From a checkpoint of a small mixture-of-experts model trained on Wikipedia.
Size: width 256, vocabulary 2048, 84.4M parameters.
Training: 455M tokens, 3474 steps.
Below are experts of layer 5 (counted from 0) of a mixture-of-experts language model. Rows are named router (the router's row for the expert), up (a neuron's input weights, with its number), down (a neuron's output weights, with its number) and show model dimensions 128-255. Each number is 50 + 10 x the weight over its row's rms, rounded and kept within 0 to 99.
Before each expert's rows: a language model's description of what the expert responds to. This comes from a sample of Wikipedia text that the model never trained on.

# expert 58
It responds to: Closing parentheses and brackets ending titles or coordinates, plus infobox field labels and degree marks, such as ), }, Location.
router:52 57 52 72 62 49 37 48 50 66 39 63 51 55 48 55 59 40 56 61 42 46 53 47 41 48 49 67 41 66 38 46 52 51 55 48 50 69 63 63 33 54 30 47 58 47 71 58 54 26 38 54 75 71 51 58 38 57 42 50 32 39 41 51 33 47 38 44 67 51 46 50 63 51 43 57 60 53 66 64 58 36 49 56 43 34 50 61 43 36 40 51 48 44 44 56 63 52 30 50 49 59 30 42 54 60 50 43 40 45 54 55 31 56 63 46 65 47 52 38 54 43 58 57 37 45 51 45
up0:45 40 72 74 52 60 46 41 49 42 40 38 48 50 47 63 42 40 58 48 58 55 48 57 45 38 53 57 49 33 48 57 48 57 60 37 62 64 49 64 46 45 34 47 40 46 35 47 42 61 38 40 51 53 85 48 38 54 43 46 35 53 47 44 46 41 47 72 47 35 36 23 37 35 39 40 62 50 48 38 51 48 47 54 44 38 52 60 39 33 36 65 34 38 55 59 61 66 40 52 49 58 39 53 37 43 51 48 44 61 50 51 64 42 58 54 50 38 38 37 51 65 47 47 43 80 38 55
down0:59 52 33 37 59 42 41 27 32 55 39 34 45 32 40 52 48 45 46 44 53 43 42 45 47 40 47 57 45 51 65 52 57 36 44 49 59 40 42 49 59 46 50 53 62 43 39 43 58 55 41 52 59 47 56 60 52 53 54 73 36 55 28 50 56 38 41 36 46 59 42 64 47 44 48 55 41 47 44 65 54 60 65 70 40 58 53 62 44 74 44 60 47 51 51 60 60 29 59 41 48 30 37 43 57 42 42 44 41 34 49 52 64 55 62 57 39 38 58 52 46 47 30 46 50 77 69 31
up1:54 45 56 47 39 37 47 44 45 49 39 51 45 46 38 50 56 67 71 43 40 37 44 49 59 48 37 53 51 38 43 42 56 66 45 55 50 44 38 55 37 38 42 62 64 60 58 38 45 43 74 68 47 50 51 55 43 52 43 58 43 48 42 51 47 40 68 51 50 43 58 52 65 40 42 41 47 41 47 62 54 42 54 50 51 38 37 47 50 40 55 37 37 34 37 47 53 79 38 52 57 56 58 43 47 61 48 73 43 45 58 30 66 53 52 57 48 41 62 31 50 46 36 56 39 60 48 50
down1:55 57 46 35 34 54 61 55 36 58 43 54 66 57 49 40 35 42 29 62 51 39 57 43 43 41 48 21 48 55 27 31 42 51 30 57 60 35 61 62 57 73 48 44 64 47 47 45 52 39 63 42 67 54 42 48 50 41 64 66 48 45 48 41 40 49 27 54 44 45 62 50 44 49 54 41 71 41 50 20 53 48 49 47 47 39 54 43 44 34 50 37 64 54 50 48 43 43 58 35 41 58 59 38 58 50 41 44 37 35 53 38 42 32 41 56 34 42 54 55 64 52 44 63 43 50 43 47
up2:45 51 46 53 40 43 30 62 49 24 41 60 46 55 43 49 36 53 44 37 61 44 43 42 38 57 52 59 43 59 51 41 51 58 65 46 52 61 66 52 47 35 58 67 71 53 49 62 37 47 45 56 45 29 49 75 42 55 47 48 42 33 39 43 33 30 40 42 44 40 54 27 51 60 50 48 44 57 59 63 48 53 52 56 57 45 45 59 39 57 45 57 44 47 67 43 52 49 51 32 61 54 56 51 51 38 53 56 61 53 46 57 58 49 48 30 35 59 62 40 59 49 61 74 54 45 52 37
down2:64 39 65 56 43 54 48 59 41 51 22 49 51 37 41 56 38 34 58 52 46 46 53 66 59 27 55 51 59 56 45 55 58 48 41 48 46 73 46 60 34 59 54 59 48 50 41 64 65 45 53 53 46 56 45 73 56 48 61 48 54 45 65 52 60 44 41 47 67 44 50 56 59 44 54 60 68 54 44 53 66 51 37 37 71 53 54 48 54 51 54 62 56 59 39 68 50 51 57 29 36 41 57 51 51 42 69 49 34 36 49 53 42 52 61 39 34 49 44 51 62 38 51 45 61 41 55 37
up3:52 73 48 60 54 31 60 41 45 48 50 70 49 65 47 64 55 35 46 57 61 66 71 65 39 41 57 48 53 56 54 62 47 51 60 53 45 39 57 58 45 33 38 35 39 56 59 50 38 34 42 41 58 58 43 69 46 45 59 45 47 43 42 48 53 44 55 42 50 40 46 68 56 54 48 45 53 56 46 66 61 33 47 59 62 37 46 44 59 45 46 40 34 48 51 64 50 55 49 43 38 37 45 29 50 65 65 42 51 55 58 54 41 57 51 52 34 55 48 53 46 44 45 57 41 61 61 52
down3:48 64 67 32 63 31 43 68 42 40 49 35 45 46 60 43 43 46 48 51 38 40 55 37 61 54 62 76 46 60 54 38 48 58 56 47 74 44 30 33 47 48 54 51 45 56 26 51 51 58 59 62 48 41 49 55 49 59 54 40 43 27 46 40 39 70 49 62 46 59 58 38 55 50 49 33 51 54 44 44 46 48 46 47 46 57 35 49 40 51 64 36 57 74 55 49 45 52 50 57 52 43 66 39 46 55 62 52 40 53 75 62 65 45 58 52 60 54 52 58 31 39 50 64 49 66 47 52
up4:57 56 45 66 40 52 60 63 72 59 52 46 54 49 58 49 66 77 35 47 37 49 64 44 44 50 50 41 40 64 47 46 37 58 46 52 49 61 40 62 72 44 27 56 58 46 50 39 59 46 43 44 35 40 36 50 52 57 59 43 45 58 52 45 37 43 61 44 44 43 60 64 39 69 46 60 42 51 71 56 37 62 52 60 43 76 58 51 45 39 39 62 48 52 43 44 35 47 37 40 47 69 51 41 30 56 52 48 52 61 67 58 31 48 44 38 55 64 62 46 43 45 48 59 50 44 47 50
down4:55 50 47 43 62 44 47 48 54 54 39 51 74 54 38 36 61 58 56 66 41 49 40 53 48 51 59 48 64 45 50 53 45 42 50 55 54 55 58 51 45 42 53 52 75 43 58 50 42 60 21 53 53 54 67 43 44 56 54 47 34 58 35 36 56 37 41 45 32 49 57 48 56 49 67 61 69 36 36 49 47 55 47 64 45 23 55 55 50 58 49 53 41 53 50 69 50 52 52 45 45 46 58 52 61 53 67 53 38 46 48 44 64 44 69 85 41 56 67 52 74 43 40 47 54 48 54 56
up5:36 57 63 49 53 57 50 48 48 58 51 56 51 51 42 44 34 56 56 55 56 42 51 44 48 70 54 44 50 58 44 43 52 38 69 51 45 66 44 58 52 42 63 46 49 46 57 42 42 41 54 58 56 64 45 39 47 46 41 42 40 35 55 49 40 73 29 56 74 57 51 39 52 56 32 64 44 51 53 44 33 60 50 67 45 53 52 61 44 41 57 34 57 58 51 27 28 43 47 44 65 78 48 50 35 46 54 31 44 51 46 37 54 46 63 56 42 39 69 31 51 49 53 59 46 30 60 58
down5:49 40 52 35 51 54 37 59 56 58 51 57 62 46 37 43 48 58 52 56 64 55 29 42 39 52 53 59 72 57 53 36 38 47 51 49 52 44 49 35 32 51 49 59 44 54 71 40 49 60 44 24 58 59 52 35 51 46 36 51 65 39 45 56 50 44 46 47 66 48 55 49 50 36 35 61 52 44 54 52 34 63 51 42 45 53 39 53 53 55 39 55 45 48 32 53 44 62 67 48 47 46 31 50 31 63 65 61 37 49 37 41 65 54 34 27 38 46 60 51 67 46 51 40 43 57 50 62
up6:38 45 50 47 60 57 64 44 44 54 41 48 50 55 73 57 54 41 58 55 55 53 44 33 45 41 62 55 30 49 51 47 44 63 57 51 42 52 51 51 50 44 75 48 62 42 69 75 52 39 50 49 58 51 41 39 69 49 53 42 36 48 47 50 43 49 46 63 68 57 50 61 61 48 50 55 49 54 50 89 54 48 49 63 23 35 62 60 57 51 63 55 39 65 43 52 49 80 37 51 51 65 38 52 65 70 43 64 58 44 64 36 35 75 51 47 56 40 51 57 52 56 45 45 46 42 39 44
down6:60 47 72 54 64 44 55 56 37 40 58 56 47 29 53 44 51 53 56 59 55 49 55 44 48 50 49 63 51 38 46 43 47 56 45 57 49 50 49 56 38 53 57 47 41 53 49 30 50 34 40 26 57 48 43 35 40 61 62 58 44 56 44 51 30 39 77 45 32 55 42 24 57 55 60 65 40 45 35 44 47 47 55 54 41 47 52 50 37 48 59 46 58 67 55 48 49 37 51 71 71 48 35 41 43 58 48 58 41 44 34 53 43 46 49 54 56 42 59 49 62 51 47 37 50 62 65 67
up7:46 41 58 60 51 58 45 52 64 41 44 56 48 48 59 46 50 44 61 55 43 61 36 59 43 53 35 48 39 45 47 50 44 50 64 29 39 53 53 49 38 56 40 50 50 47 44 75 62 21 46 46 42 48 43 44 41 44 54 48 35 56 43 49 48 52 45 37 37 33 40 51 31 32 44 33 48 58 43 57 55 43 63 60 47 51 54 65 32 47 42 58 68 53 64 59 50 49 43 39 64 58 58 40 40 31 48 60 51 41 63 50 53 52 45 45 51 52 36 44 53 44 65 53 43 74 37 39
down7:59 49 59 63 57 37 43 63 62 55 66 44 49 51 52 57 46 55 68 51 41 30 60 64 62 39 57 43 39 40 58 61 53 45 42 39 48 49 53 45 60 46 42 43 54 30 53 45 42 61 73 61 68 50 77 53 49 30 66 68 64 46 62 51 65 66 59 44 44 49 65 51 50 50 59 40 44 57 36 41 54 52 55 52 46 57 44 51 43 31 56 59 56 39 52 52 41 55 44 70 60 62 46 32 35 51 51 52 57 37 50 67 69 50 44 58 59 48 42 64 62 55 47 42 59 50 53 56
up8:47 52 71 58 44 26 31 30 63 51 42 44 50 52 39 56 52 49 53 81 47 28 43 44 43 42 45 41 60 48 50 64 46 48 45 35 50 44 42 50 37 30 46 67 54 61 55 79 43 38 41 42 55 53 46 50 51 55 36 41 59 51 48 40 63 52 49 59 51 57 40 47 46 30 60 69 38 43 49 57 47 57 44 63 57 35 65 43 47 34 50 35 51 35 46 34 45 39 63 62 60 63 47 55 49 59 56 46 27 37 60 60 55 49 52 49 44 53 36 57 50 52 56 62 33 61 48 50
down8:40 27 53 78 53 62 39 51 45 75 53 47 57 44 47 47 54 45 43 51 58 42 57 45 55 54 61 43 47 45 67 54 43 50 49 55 55 55 57 51 53 55 51 47 35 60 29 52 42 51 64 50 47 52 51 47 43 47 32 64 40 47 53 44 69 63 61 54 40 60 57 60 56 59 51 46 39 64 69 44 38 55 47 57 56 52 43 51 37 32 47 54 47 40 45 43 41 49 49 51 53 72 54 63 44 64 58 60 58 54 44 45 16 48 46 46 51 64 53 62 47 52 65 29 50 61 50 47
up9:50 42 62 51 65 46 35 44 42 49 52 49 41 57 51 56 49 40 51 32 62 35 68 45 76 50 58 42 39 45 47 44 55 43 49 39 52 34 40 45 51 59 55 44 64 45 37 64 60 54 34 60 62 54 70 53 62 46 50 50 48 51 47 38 54 41 45 56 56 65 56 66 53 34 42 39 48 48 46 54 58 48 37 58 59 39 56 55 66 51 46 55 67 73 65 22 41 33 32 42 45 57 44 43 43 54 47 61 30 53 38 55 39 52 57 67 66 40 36 54 64 53 55 37 35 61 53 43
down9:44 45 54 38 68 47 40 48 61 30 58 41 50 57 69 49 69 63 57 50 46 41 44 54 59 64 51 66 53 52 44 40 53 64 37 57 63 39 37 46 39 39 55 69 56 48 57 59 56 56 47 52 56 24 60 42 58 59 73 31 54 59 62 64 37 53 60 53 55 50 53 62 38 35 58 50 23 39 58 55 60 42 39 52 40 42 63 50 35 55 31 52 58 60 61 29 40 47 50 53 58 54 57 54 50 67 63 59 65 51 46 58 63 48 44 67 56 49 44 56 48 37 32 39 49 36 42 53
up10:42 45 56 52 60 57 66 47 40 54 42 59 50 57 43 50 55 32 30 56 57 66 44 51 51 50 36 53 46 75 49 36 57 48 49 41 50 54 50 67 46 45 52 46 41 47 60 62 30 42 48 42 49 55 34 58 49 67 35 42 28 56 48 43 38 43 43 60 41 48 41 56 44 49 39 50 48 43 58 51 46 35 46 63 50 51 63 58 41 59 46 68 41 56 51 66 49 37 56 56 71 58 56 49 44 54 59 53 58 45 59 45 24 77 62 64 63 45 14 42 44 67 35 60 40 50 34 57
down10:53 30 51 77 39 38 59 58 47 53 65 53 39 66 42 29 48 60 52 63 37 47 45 48 40 58 34 36 68 64 56 32 53 42 32 55 45 48 48 39 47 37 50 49 53 49 42 48 35 59 43 50 67 48 49 49 39 34 48 37 58 47 43 53 34 68 47 59 43 67 50 57 52 50 57 60 56 39 38 49 41 50 40 43 35 45 75 43 44 60 67 55 73 49 43 37 46 31 59 33 46 56 25 66 52 69 37 67 56 67 61 45 58 46 54 58 50 39 49 51 66 61 45 57 53 42 40 51
up11:33 59 48 43 66 54 51 58 38 43 44 62 59 61 43 52 57 49 40 50 44 62 58 53 40 57 56 64 54 70 41 32 53 59 66 44 52 37 59 46 51 61 35 45 51 42 42 56 54 44 43 52 70 40 47 51 48 62 45 60 46 34 70 51 34 43 35 57 53 59 59 56 43 47 56 49 48 56 44 50 43 38 54 34 62 60 47 37 63 62 40 44 45 61 58 62 43 34 50 45 60 36 50 40 67 41 54 28 47 65 47 39 69 48 58 69 62 33 39 49 41 52 54 59 82 58 39 70
down11:61 62 40 43 53 50 42 36 41 46 48 50 55 44 57 55 58 41 35 43 50 49 56 49 86 50 54 33 43 53 49 68 44 44 42 67 48 55 60 48 40 57 54 46 41 58 40 73 34 54 57 47 30 77 28 53 40 53 44 44 36 44 58 47 63 60 56 45 44 40 35 57 49 46 57 37 57 56 59 52 53 45 42 50 72 51 46 51 46 48 48 53 50 43 24 64 48 54 41 36 47 62 60 44 42 47 43 51 66 52 51 66 54 60 41 36 50 30 47 56 31 54 64 33 51 39 66 57
up12:37 54 67 58 66 50 52 58 41 49 39 36 38 49 43 35 49 40 28 42 67 45 52 54 38 18 41 61 37 65 56 57 56 55 38 59 68 59 55 40 42 56 28 45 67 58 49 48 54 55 45 55 44 49 54 48 47 38 27 54 62 37 58 58 53 57 49 43 52 47 40 40 31 60 48 61 46 65 58 39 66 62 49 39 45 41 55 67 45 45 34 70 60 44 57 53 58 71 48 59 47 62 43 48 53 62 60 46 49 45 55 56 37 56 44 46 59 24 37 44 51 48 51 55 47 37 42 54
down12:68 56 52 48 63 47 51 45 59 59 43 62 65 58 47 69 55 57 46 49 40 41 46 44 39 52 41 62 56 49 47 50 59 45 47 58 58 53 37 61 55 50 26 58 43 47 50 44 47 51 47 48 53 59 59 45 53 40 50 47 71 43 57 65 31 68 57 36 58 60 53 29 47 41 38 59 46 34 71 55 44 46 51 40 53 50 38 39 51 56 64 59 45 47 49 37 52 66 50 46 50 53 54 50 47 73 42 40 39 57 44 51 54 57 41 50 58 48 42 66 44 49 31 61 50 66 58 51
up13:57 48 41 50 67 62 46 35 47 59 47 61 60 47 55 62 53 53 51 50 71 48 47 49 54 71 37 60 40 56 40 56 36 34 37 49 58 57 58 50 43 76 51 59 63 50 55 39 56 32 54 67 64 51 57 27 48 46 52 59 41 55 42 50 53 49 34 51 50 54 43 58 61 54 45 48 68 64 45 54 38 48 54 44 48 59 44 33 59 32 45 51 51 48 66 51 59 55 46 54 53 40 33 44 53 43 36 49 48 54 63 48 36 50 67 34 33 54 52 34 69 35 57 56 53 42 47 55
down13:52 43 44 57 38 52 49 44 46 65 41 40 38 57 46 39 53 53 47 35 57 39 35 53 42 51 44 52 57 65 38 64 46 41 53 26 53 53 54 33 62 37 43 40 55 59 41 50 47 42 76 65 70 36 54 53 32 37 45 51 67 52 51 48 44 66 58 51 45 46 48 58 50 46 46 46 57 38 45 62 36 44 47 57 49 67 49 41 52 47 54 59 63 44 47 39 74 53 48 49 54 47 37 48 46 61 61 66 35 50 56 72 48 40 57 50 58 56 51 56 25 50 45 52 39 56 41 43
up14:48 54 28 51 53 50 47 48 46 65 43 45 36 49 48 49 53 49 39 43 47 53 45 48 54 40 53 32 71 55 46 47 55 46 40 43 58 60 72 62 46 43 54 70 41 47 48 43 41 52 35 51 57 48 46 46 50 47 65 61 41 48 63 56 45 48 36 58 48 39 73 64 47 60 57 20 57 51 67 50 42 27 41 41 49 54 51 73 30 49 52 42 37 47 61 53 58 45 47 58 65 43 46 43 39 57 40 42 62 28 40 48 31 66 52 53 37 54 44 74 62 64 59 62 44 63 43 26
down14:39 46 63 67 58 51 43 70 59 50 47 46 45 57 53 52 41 56 49 63 55 59 36 54 59 48 64 46 54 59 60 60 46 43 42 39 57 50 53 33 57 57 56 47 45 52 55 60 46 44 58 61 53 60 45 58 52 53 43 44 50 54 53 53 60 62 50 54 65 46 30 56 49 58 46 59 38 40 69 49 58 63 52 55 51 78 48 46 45 47 67 49 62 65 51 68 66 61 55 28 56 49 62 52 39 53 52 39 58 69 57 40 68 72 59 53 70 54 49 31 31 27 34 41 42 68 47 49
up15:54 45 50 43 58 63 43 48 48 52 28 36 48 63 45 47 65 38 55 60 33 45 54 45 63 52 60 62 41 59 26 48 44 51 59 56 62 27 55 33 38 55 49 56 67 59 31 28 39 59 52 71 50 57 62 51 32 53 53 62 29 41 42 53 48 67 34 32 56 58 55 60 62 64 32 40 51 46 61 50 47 40 64 47 45 44 53 50 63 69 50 41 39 39 29 48 50 47 39 39 59 49 42 50 73 37 40 54 43 43 52 57 51 46 49 42 43 49 62 31 40 38 43 50 55 47 46 61
down15:75 43 52 36 32 40 53 47 59 56 49 44 38 44 41 42 50 42 43 54 47 52 65 48 56 32 35 53 40 33 43 42 70 55 38 45 59 47 36 44 77 49 58 45 43 40 42 59 39 69 57 48 53 64 59 61 56 50 53 44 48 55 48 50 39 62 58 54 69 39 32 55 50 27 52 28 62 52 57 46 61 36 56 50 33 65 53 54 69 55 49 49 53 54 64 60 65 54 47 58 52 54 52 48 70 53 55 53 46 26 45 55 55 40 57 76 53 76 56 64 58 56 52 56 59 57 52 46
up16:50 54 50 55 56 38 40 68 46 39 51 59 61 38 55 63 57 38 42 59 46 55 51 56 55 38 65 53 27 66 61 44 55 47 44 37 39 69 57 37 49 36 39 43 45 36 55 54 53 37 40 48 50 60 51 47 60 37 41 54 52 36 35 47 38 62 40 64 64 57 48 48 65 67 53 55 51 36 66 59 56 42 34 57 30 60 56 61 68 42 48 69 31 44 28 45 53 37 42 59 52 55 39 44 47 71 30 58 59 50 43 52 49 81 51 45 41 41 60 45 50 46 25 44 50 50 44 39
down16:46 53 63 33 46 34 42 41 62 63 41 53 45 65 54 48 33 47 48 50 41 45 59 47 53 38 56 39 56 62 49 56 28 50 33 63 43 68 47 48 48 50 60 46 58 38 64 52 49 54 61 44 68 56 49 60 51 58 60 46 47 25 46 42 41 47 52 46 43 47 58 59 44 47 39 45 44 54 59 43 49 28 36 69 53 62 84 37 57 37 57 50 56 63 58 25 42 57 40 44 56 65 57 72 61 47 56 45 47 56 47 48 40 48 36 62 54 48 64 50 46 41 56 62 33 36 44 32
up17:54 56 36 46 51 46 62 59 58 68 49 49 53 48 49 64 67 63 44 52 45 63 34 42 51 56 67 42 39 56 48 46 66 37 48 50 30 54 69 58 62 46 49 46 36 58 66 41 53 46 58 44 48 59 35 64 37 60 48 47 42 59 63 39 47 53 43 51 56 77 20 53 58 51 38 49 46 45 50 42 32 53 44 59 39 33 51 53 42 35 62 55 47 45 50 45 44 38 61 43 63 54 39 54 54 66 42 54 48 53 68 44 48 56 29 79 40 45 43 46 42 58 50 41 51 49 66 61
down17:48 57 48 58 42 47 55 51 61 52 50 38 49 62 58 67 64 57 51 60 36 52 65 55 45 33 38 53 52 57 47 38 71 37 46 62 43 43 32 65 63 39 52 42 34 38 68 66 34 52 39 54 59 61 44 45 46 57 41 55 28 53 53 32 41 54 51 43 47 55 28 55 53 47 62 42 32 51 52 47 65 46 53 47 28 54 56 50 44 42 51 56 52 43 55 33 60 30 49 52 39 58 33 47 64 43 44 51 65 66 47 59 60 44 46 66 35 30 51 31 47 41 64 42 47 54 65 49
up18:54 53 48 65 37 53 36 51 46 42 60 48 57 51 52 70 49 47 57 63 36 48 49 45 36 54 68 74 56 58 58 62 41 71 56 57 40 50 56 35 51 53 47 49 40 56 77 48 69 46 52 44 40 60 53 51 53 43 41 35 41 43 34 52 31 32 64 54 54 38 45 53 58 58 53 65 50 43 55 69 41 53 43 74 44 40 52 41 35 40 50 42 58 53 33 47 41 62 57 40 77 53 53 55 60 52 50 65 41 40 72 56 41 63 47 41 48 49 53 41 52 27 41 52 57 41 53 54
down18:59 44 39 58 37 37 41 55 53 41 50 53 55 52 72 50 44 68 40 64 57 51 53 57 58 50 42 48 38 56 42 65 53 49 49 42 58 62 49 46 56 49 49 60 53 49 37 56 40 35 53 69 49 39 53 51 41 45 35 44 64 55 47 41 54 42 45 50 39 49 70 36 38 62 64 49 39 41 56 45 70 36 47 38 47 42 52 62 47 50 41 35 64 62 51 39 32 47 33 66 41 45 67 55 68 44 67 52 48 36 50 47 34 41 22 71 67 58 58 49 47 65 54 41 55 55 44 55
up19:49 54 43 57 28 34 47 36 45 66 43 42 34 38 51 41 38 53 47 46 49 51 63 33 50 49 44 68 55 55 50 54 53 40 49 65 42 37 50 47 54 71 44 60 46 49 55 48 71 52 34 57 47 47 51 44 58 44 63 59 57 48 73 49 46 57 54 35 56 47 61 78 45 47 67 50 52 57 79 57 45 34 44 36 53 39 43 43 48 49 56 65 49 54 47 68 42 50 34 68 43 46 53 35 58 42 48 54 50 47 58 53 31 75 49 44 55 40 44 51 63 38 63 45 54 54 69 36
down19:67 45 53 42 57 39 36 52 38 43 42 43 45 37 53 41 64 45 31 57 33 44 53 34 56 65 49 50 50 35 49 33 48 60 62 43 57 69 45 57 55 58 60 41 55 46 62 49 62 44 42 43 64 54 37 49 60 54 59 55 47 47 32 40 47 52 31 63 36 54 41 42 38 75 65 28 53 55 67 62 63 53 50 48 54 38 55 57 50 41 47 28 61 65 49 54 38 54 51 54 60 57 57 26 67 67 65 47 58 65 46 70 55 46 73 55 58 64 53 51 63 51 46 43 47 34 44 48
up20:43 56 40 52 29 63 41 57 49 34 41 52 57 57 54 55 49 56 45 70 49 48 42 42 47 49 59 48 65 31 40 35 48 59 41 70 53 45 57 48 47 55 53 52 55 46 77 64 45 47 44 50 62 44 62 65 48 63 60 44 43 21 55 44 54 57 47 47 50 41 46 74 46 62 60 44 52 53 57 58 49 53 41 40 32 51 52 58 44 45 44 43 47 52 28 53 53 50 30 49 46 53 48 45 57 53 59 52 47 53 55 56 55 42 57 61 42 59 59 54 60 62 58 45 63 52 58 48
down20:49 40 55 43 32 36 49 58 54 44 68 60 44 54 45 80 55 52 69 65 58 56 36 69 68 43 39 58 43 54 45 66 60 64 42 42 53 57 47 71 45 46 48 55 44 40 50 33 43 59 49 37 40 43 62 37 36 46 41 26 67 59 50 43 56 44 54 42 34 50 57 42 32 49 68 41 67 51 53 63 46 33 56 58 50 60 26 48 46 48 47 51 55 53 41 42 53 51 64 38 43 45 47 63 58 59 54 47 45 37 52 59 51 45 30 68 23 48 43 57 42 41 40 56 57 58 39 67
up21:44 48 46 54 37 41 47 71 53 67 41 54 58 59 44 55 45 50 48 52 50 44 36 45 48 49 44 48 38 45 18 63 50 41 49 55 56 50 39 68 32 55 44 50 25 56 52 58 69 54 65 67 60 60 37 51 56 51 59 50 45 49 54 49 40 51 58 39 56 39 54 36 50 55 60 44 39 46 76 72 41 38 57 48 51 37 54 52 30 60 46 49 54 41 50 56 69 56 43 49 60 57 55 40 44 48 50 70 47 49 69 47 56 59 61 45 53 66 56 50 47 49 55 54 51 62 59 53
down21:59 48 64 65 47 28 54 47 62 35 35 57 48 52 54 54 55 67 56 36 48 40 37 49 61 38 48 51 53 63 42 61 53 46 50 58 48 49 40 53 35 46 44 49 35 65 47 51 60 66 33 48 36 58 47 53 49 35 43 39 48 52 38 40 48 35 46 40 53 45 60 50 42 60 53 61 62 58 57 48 41 66 51 59 56 43 51 48 42 44 47 38 44 48 56 62 60 54 65 41 64 65 31 31 45 65 59 45 52 30 60 41 50 37 44 59 47 48 53 64 57 54 39 70 50 38 41 52
up22:70 35 65 54 42 49 68 43 65 56 66 48 35 47 45 52 45 57 70 58 33 52 49 35 34 41 46 48 46 47 64 51 49 48 32 67 59 65 55 42 45 34 29 50 54 46 57 39 32 47 30 29 67 48 63 54 58 56 29 36 50 57 49 43 54 48 51 42 46 59 44 69 50 60 45 65 54 48 63 59 56 72 52 62 55 47 57 52 42 31 49 46 65 35 44 42 45 43 29 30 53 51 42 47 38 45 53 48 51 52 54 40 51 44 59 56 47 58 43 41 58 40 55 54 76 51 59 59
down22:32 36 41 42 49 66 55 40 54 62 42 47 50 58 28 50 36 37 65 48 48 56 49 48 47 60 66 53 40 49 49 34 51 41 63 38 49 61 40 65 50 37 58 45 41 64 43 76 41 52 60 56 53 39 50 45 42 48 52 50 63 50 53 53 46 34 61 68 54 64 43 45 49 36 57 59 40 51 32 62 45 47 47 46 72 45 48 44 62 61 44 62 49 30 47 57 32 57 53 58 49 38 46 60 51 52 41 57 34 68 52 63 46 39 52 47 48 47 54 53 43 57 36 58 52 58 48 51
up23:61 47 46 54 45 64 37 56 45 58 43 40 64 54 37 67 40 45 55 22 58 42 65 50 45 59 45 60 44 67 47 60 41 41 58 42 58 46 52 75 48 68 54 60 55 47 42 36 40 47 26 52 56 54 76 38 45 41 41 57 58 47 42 59 60 44 66 51 42 40 47 50 53 56 61 53 48 44 54 39 35 40 54 55 57 47 49 64 53 63 44 59 57 38 63 46 54 59 57 42 66 52 57 64 53 45 63 34 45 52 38 59 37 48 46 50 52 53 35 48 57 49 42 49 40 45 63 47
down23:53 57 54 52 50 42 47 49 62 64 47 46 31 41 38 55 50 60 44 54 54 44 51 43 48 49 44 59 54 50 40 45 37 60 59 53 54 57 47 56 77 52 41 39 69 48 58 55 54 45 44 78 46 48 43 52 55 49 42 48 59 59 46 53 45 36 34 49 54 56 44 37 37 30 45 45 37 59 54 65 43 35 46 45 48 58 61 52 50 46 56 54 58 72 56 48 61 63 52 52 53 57 48 58 53 34 49 48 40 50 75 16 34 48 40 41 49 32 53 50 55 51 52 48 54 39 46 49
up24:61 55 34 50 39 36 37 23 53 73 49 67 57 43 28 55 46 31 60 51 49 45 52 62 43 40 61 43 55 53 51 39 44 38 54 66 38 73 65 50 31 59 41 41 59 48 60 64 63 54 47 44 64 51 63 56 49 52 49 55 54 69 41 57 44 45 32 45 43 48 68 48 24 50 60 59 52 52 58 44 40 58 42 51 46 38 46 36 45 44 45 42 56 48 44 68 38 26 44 54 48 78 59 41 45 53 30 45 47 50 49 46 47 43 41 56 63 72 57 58 65 44 60 53 49 43 64 68
down24:50 50 80 59 65 41 49 52 47 30 34 52 51 38 46 52 46 67 43 61 60 54 40 55 39 48 47 70 37 41 66 46 66 52 53 39 44 53 35 54 25 35 64 32 71 45 37 50 46 53 42 50 38 50 41 63 54 40 41 52 61 46 56 62 42 46 62 51 62 44 41 43 28 35 56 44 76 45 61 53 52 57 70 50 41 36 41 59 55 64 57 40 57 49 49 53 40 66 46 42 46 45 43 60 49 51 40 43 55 62 44 70 55 57 44 46 41 61 59 30 47 42 29 54 65 45 43 47
up25:32 46 26 55 37 59 28 47 43 32 56 47 54 67 58 55 47 57 48 56 60 34 77 51 63 50 62 44 57 59 49 52 42 52 21 50 33 42 46 67 40 53 59 62 65 38 37 61 47 33 59 51 52 52 46 44 67 37 60 60 48 61 44 54 59 33 56 43 46 67 51 50 55 50 48 45 55 31 54 49 42 43 40 37 59 51 48 46 41 62 49 60 58 52 58 45 40 44 45 51 38 36 56 39 48 38 68 47 50 51 37 48 55 74 53 60 58 49 51 69 68 39 63 55 55 44 59 55
down25:46 60 54 43 40 45 54 58 51 45 23 49 38 52 42 58 31 43 48 50 63 31 47 44 77 61 60 79 47 52 51 42 65 44 50 43 64 45 67 57 56 52 68 46 52 39 63 41 50 50 53 52 62 61 60 49 48 57 45 57 67 42 57 51 39 46 55 63 57 42 43 43 45 47 50 53 57 43 63 38 43 38 70 36 60 40 58 51 64 41 51 40 54 61 49 60 57 56 48 46 62 56 31 40 51 53 55 52 44 53 60 53 90 35 56 40 44 44 40 42 62 53 52 34 58 56 43 44
up26:57 40 41 61 62 35 52 45 60 72 52 58 54 49 47 57 62 43 49 52 40 53 59 40 53 54 51 42 70 62 45 49 27 35 53 51 62 54 59 54 22 35 48 56 65 50 45 60 52 47 58 54 45 58 55 42 41 40 47 66 46 57 47 48 61 25 45 28 59 42 64 44 66 44 53 59 58 59 40 54 38 60 42 50 57 47 42 48 55 65 48 43 59 37 74 35 60 46 39 43 56 58 52 26 61 39 47 47 30 37 47 59 42 38 41 32 55 62 43 39 55 40 63 58 62 53 64 36
down26:48 37 40 59 46 46 49 49 64 54 55 45 40 57 49 62 47 52 47 32 64 68 40 40 52 32 48 24 58 45 38 41 56 65 69 26 43 51 53 39 50 51 40 53 28 49 57 58 44 68 52 43 38 50 61 45 63 69 54 56 60 45 47 62 42 59 60 47 44 47 43 35 57 57 51 34 51 54 42 71 55 49 52 63 49 59 55 54 76 49 42 62 48 47 53 66 74 41 53 48 58 48 52 46 66 47 54 47 47 37 48 57 46 38 42 57 56 65 43 28 37 54 38 42 40 48 41 39